config.toml
n_experts = 8
experts_per_token = 2
router_score = "softmax"
router_bias = true
init_std_router = 0.0114
lr_router = 0.000665
vocab_size = 8192
steps = 4557
Below are experts of layer 6 (counted from 0) of a mixture-of-experts language model. Rows are named router (the router's row for the expert), up (a neuron's input weights, with its number), down (a neuron's output weights, with its number) and show model dimensions 192-383. Each number is 500 + 25 x the weight over its row's rms, rounded and kept within 0 to 999. Numbers have three digits each.
After each expert's rows: "raises" lists some tokens whose logits its average output raises strongly, later layers aside. This comes from a sample of Wikipedia text that the model never trained on.

# expert 3
router:527536533515487528521511476511474459482490486472511520488490514483490491474477491467477495523467495478531487576478509465510500471508515500517463518517497438508525456510437506468506550475494505511456504495476519527507494504475533474526505493532481476512479504489519473425508513504508489489501509478494464532524499475539515453485493489476459509525484488485506532503527509456520525505477486524509508489472488533502496498512483527530472514517485533514527519508461493490484471509496466486523548484481566463530476478460534459520463486511552445466492518481515468501490516499520592499
up46:515498489514501526485511494486487498482524493539500485492519432493516522490517507511458503513506516487518512500517486466485450525497508512504532487474511553446489510458524495523546428544458492513459517482515465470565512547523481492447495500522548479510504499493519514550520484502497460504528508481510514503495502498504513487515498462470508535543464514496517513522524492527500519529563506489516510525518524496476530511516506603480474515452538480482458534501464508561464508465540523532505493534529493504459500493490470506466499490529492522506513527509498507493479510481483491516
down46:541467468517456497487507519528444514509471483495553448489484462510479503457538479492580529493462526499508488483487542501504493560506509478489491510498497493494506513474510531497516452488518495542435556503499493463466478487488499483457518482473490436497507476495496515505485481499515512521493507513490484474531500507469504466487528491507494481489530495495525518493521513472498515476550505464529524488516486513505509492553455524489504502533465487456523493507525509535516519532500489490488500502508504513515453498487520505502511459558479508511492481515484480473512505480498502496
raises: " but", "\n\n", " while", " although", " however", " though"

# expert 2
router:497453533475507477486504517513497525496486471505520509521513531479491455463482474481496497458499522498526517484522490482478491490505508503526531477478507471514496480543531476513481448492532487497488484515468446470492511521534506505489530505473489540449486467503535521514542489490484487468542527530504483467444475503433529529556481458469507526521493502511478502525466531501462450498510495513475486499491531502512438540498495507508499484504495499477491490520518498474474534492468515495463538494528527487484489545516472528493526459433522495541484492519535472473519489531541573471
up23:498494501466532496515469503492531489513538487507477484467499509443497478534517508497509522467492516525507505519460526512485552476482509531490553526486498488518519524481482505522473492526495536512513458476516530517500527436524482487513524523496502503484456503511522517462486501466515553467440530478519521495477532536495493446473489515472494477549519526488497457511513462560482479483507485486520508459542511497485525530524466527523484503508532461533501518476494526498528520480503495538493526507484488544526457481462482457504507481502514507485523495466493481504453530527495508463
down23:464519522490461495439487517480499453515485526503459475512509518513515475518482500510528482519509462470584513460488472486494513460493528496465514495482495502479526466445465487525507466500523554455506464485480488503514539501442505549535507489533522488515492489505509469486462504522506443498472486534445484520502520457479534477523490516564538490474463500514500527545544498513496503478503537487514529491510543492486494517452503484491483490503514526449502498482496472488469487516490562487539514503525483507495480501509507488489494472523506508534496481536496499451528497469493484508
raises: "\"", "\n\n", " ;", " itself", "-", "”"

# expert 5
router:510512438498524463517479501501518552485556469564479544455491502521536506507496544515480489526482545513471505507495503519499531511486468488467534515538470504514482577521504495540511467507498562492524502515495523518504498470515498486519510514511470509534511555506478557540517517511517499520531507485556482518539454497631504490490467513489488491495529489506531507462475502527501489511500480526524523500488489484501555494503520509486539529525487493508513493500492532511536505517511528498501479513497436489468474470470485506521525496487498543489502530479506483466495507538490465491
up13:484471474516487496494520526518505499503490495500515470469556499491485563535554512469514487474502517516533480525497508484511542440512532520511539447509534442564485509521514462538537470478466509465480491505486518512538509527505503535488462544455490508505517479467506472481551468519510459503527474488516522531538492540494515498508521511485500563479512507497478495445499501505491522502513497535501532505500528484480506501498457459505470499516490462496498488476546497528496490519471519528490487528546508516536465495520505463503538539486511564481507491504524469458499476479503514567
down13:484511523546502525463489466461504517522495501461472492519528473555483433487468513502448482492477555536526474495514516518498520541452490481497535513498501493510511479525524515503530543498506485509515446508452538519510480516509528519521514489498503489470528479521539474500483478474512449483501498518483481507492467508520494490455479484534505529501474519517471496467533518516511541492502527520527560527510486497482517491534547542490502530494497499514481524473476477478495526496496545455488496541490504553486522492515541509479517506521454490523521488496567486525513492519491484521
raises: "-", ",", "/"

# expert 7
router:518511486484472475508497470524494501532500491495536455521474555499502497510477437477501538442506466516496485501508522523507503520493499458497506521475529521473535523505473469484533499536507498478473496510527450506495507479507485520486478526522503498521496502479481465548513449541504480492466496503494442538507537464550477525438504520517502505474497481489506474511503461500481543485487499481537495529508530484531473502477435482514456488488560489537519518501522497534477493480499494540461472465492507525537530521531527517470466521506486501519513483552532518479515472502474444469
up13:515493516487502457513528418508472503505524513478465486499481444519470483481524486495528529467468470482502508467456501506454486494521547489484504505505456516559507496535511490548519536502475461472476494512526503484473507490502465508492543511459490474502525518467498473511495578537523473504541510504519520481482463515489465529472549499442483511493486484468519484554517482478497533503465509448506466508492452507521516479479537485516504486478500496518528507467480519511509463526513499493520493480516488508516485538509507497473517521547484488502485520479489539495553480486531511512
down13:505528424546478532455484505500476483470521467490523512497487527474517569506483440528505512515530481535497471509532484490523486517523488519495460514522529509561473507476525512510542526489518500477491484508508483506453520494493500514538497490491501485552476464526555486529507459542498513467504469515519521501483534499510516508502478502501508518461525502482536506502514495461522481467525514455495531494518471459522485506473494512511498480533535509518469511507516485466469559482527499466528507500536530491491484500506455529517493526476477503541530485505500474493477518524460435552
raises: " and", " in", " at", " with"

# expert 0
router:454487487488506536481466525526491488494469518455514518513482447533490543485534507499486505541483489512522502485493485501526493457478520514474503505492503530476463499494466546480507519496510499517536538428529530528569511520532450497455500502498524458468475503516495489504479506492475511483512450521509523470486501550506457510488474545536470498507496544486502447468495500524507485510533534513484505480490482486508520517532506481472478504485496492497474495503513493509502495534550509514509432532538483469518517473517489502449496497525467513450522466513464525518488511484503492537
up46:487461470503503520518553484491521508506468518527510497466513517517511488507561507485536468474509469495508525471455500532511506488489481507530510442548461505499482503495464492561484496496504513518494493496465494499506492511527498462538549481455510537488473542499478520470467455505508513487517532520502507506489499496490497457487504545456446501523511494493486478525516482481529506477502481457475471487535482578457485501475464479476514515501521463503499468482510523492466501530548448506458477500517489501501492496507499532490494511476513531462496483480499492478498494521522502519
down46:538533524514503491469532530494504525493516539521531443487495476475460497554512488504530538457468436471492506460502460484505533491512495470502539508514496498462468473522495489473559478493468499506530496483518460500505548516515478522483542492483529458432510496531510487480483530513499522482478471511489528472514524503489526530532487496520492525547540481447480500524483509469506491536518513512506518529492504483508518516533487506524516529478530537515497501497488477516462478505501477462482497532448492502501516500504475517495496484495476515514475499472481505496521507496522454477
raises: "-", "S", " Series"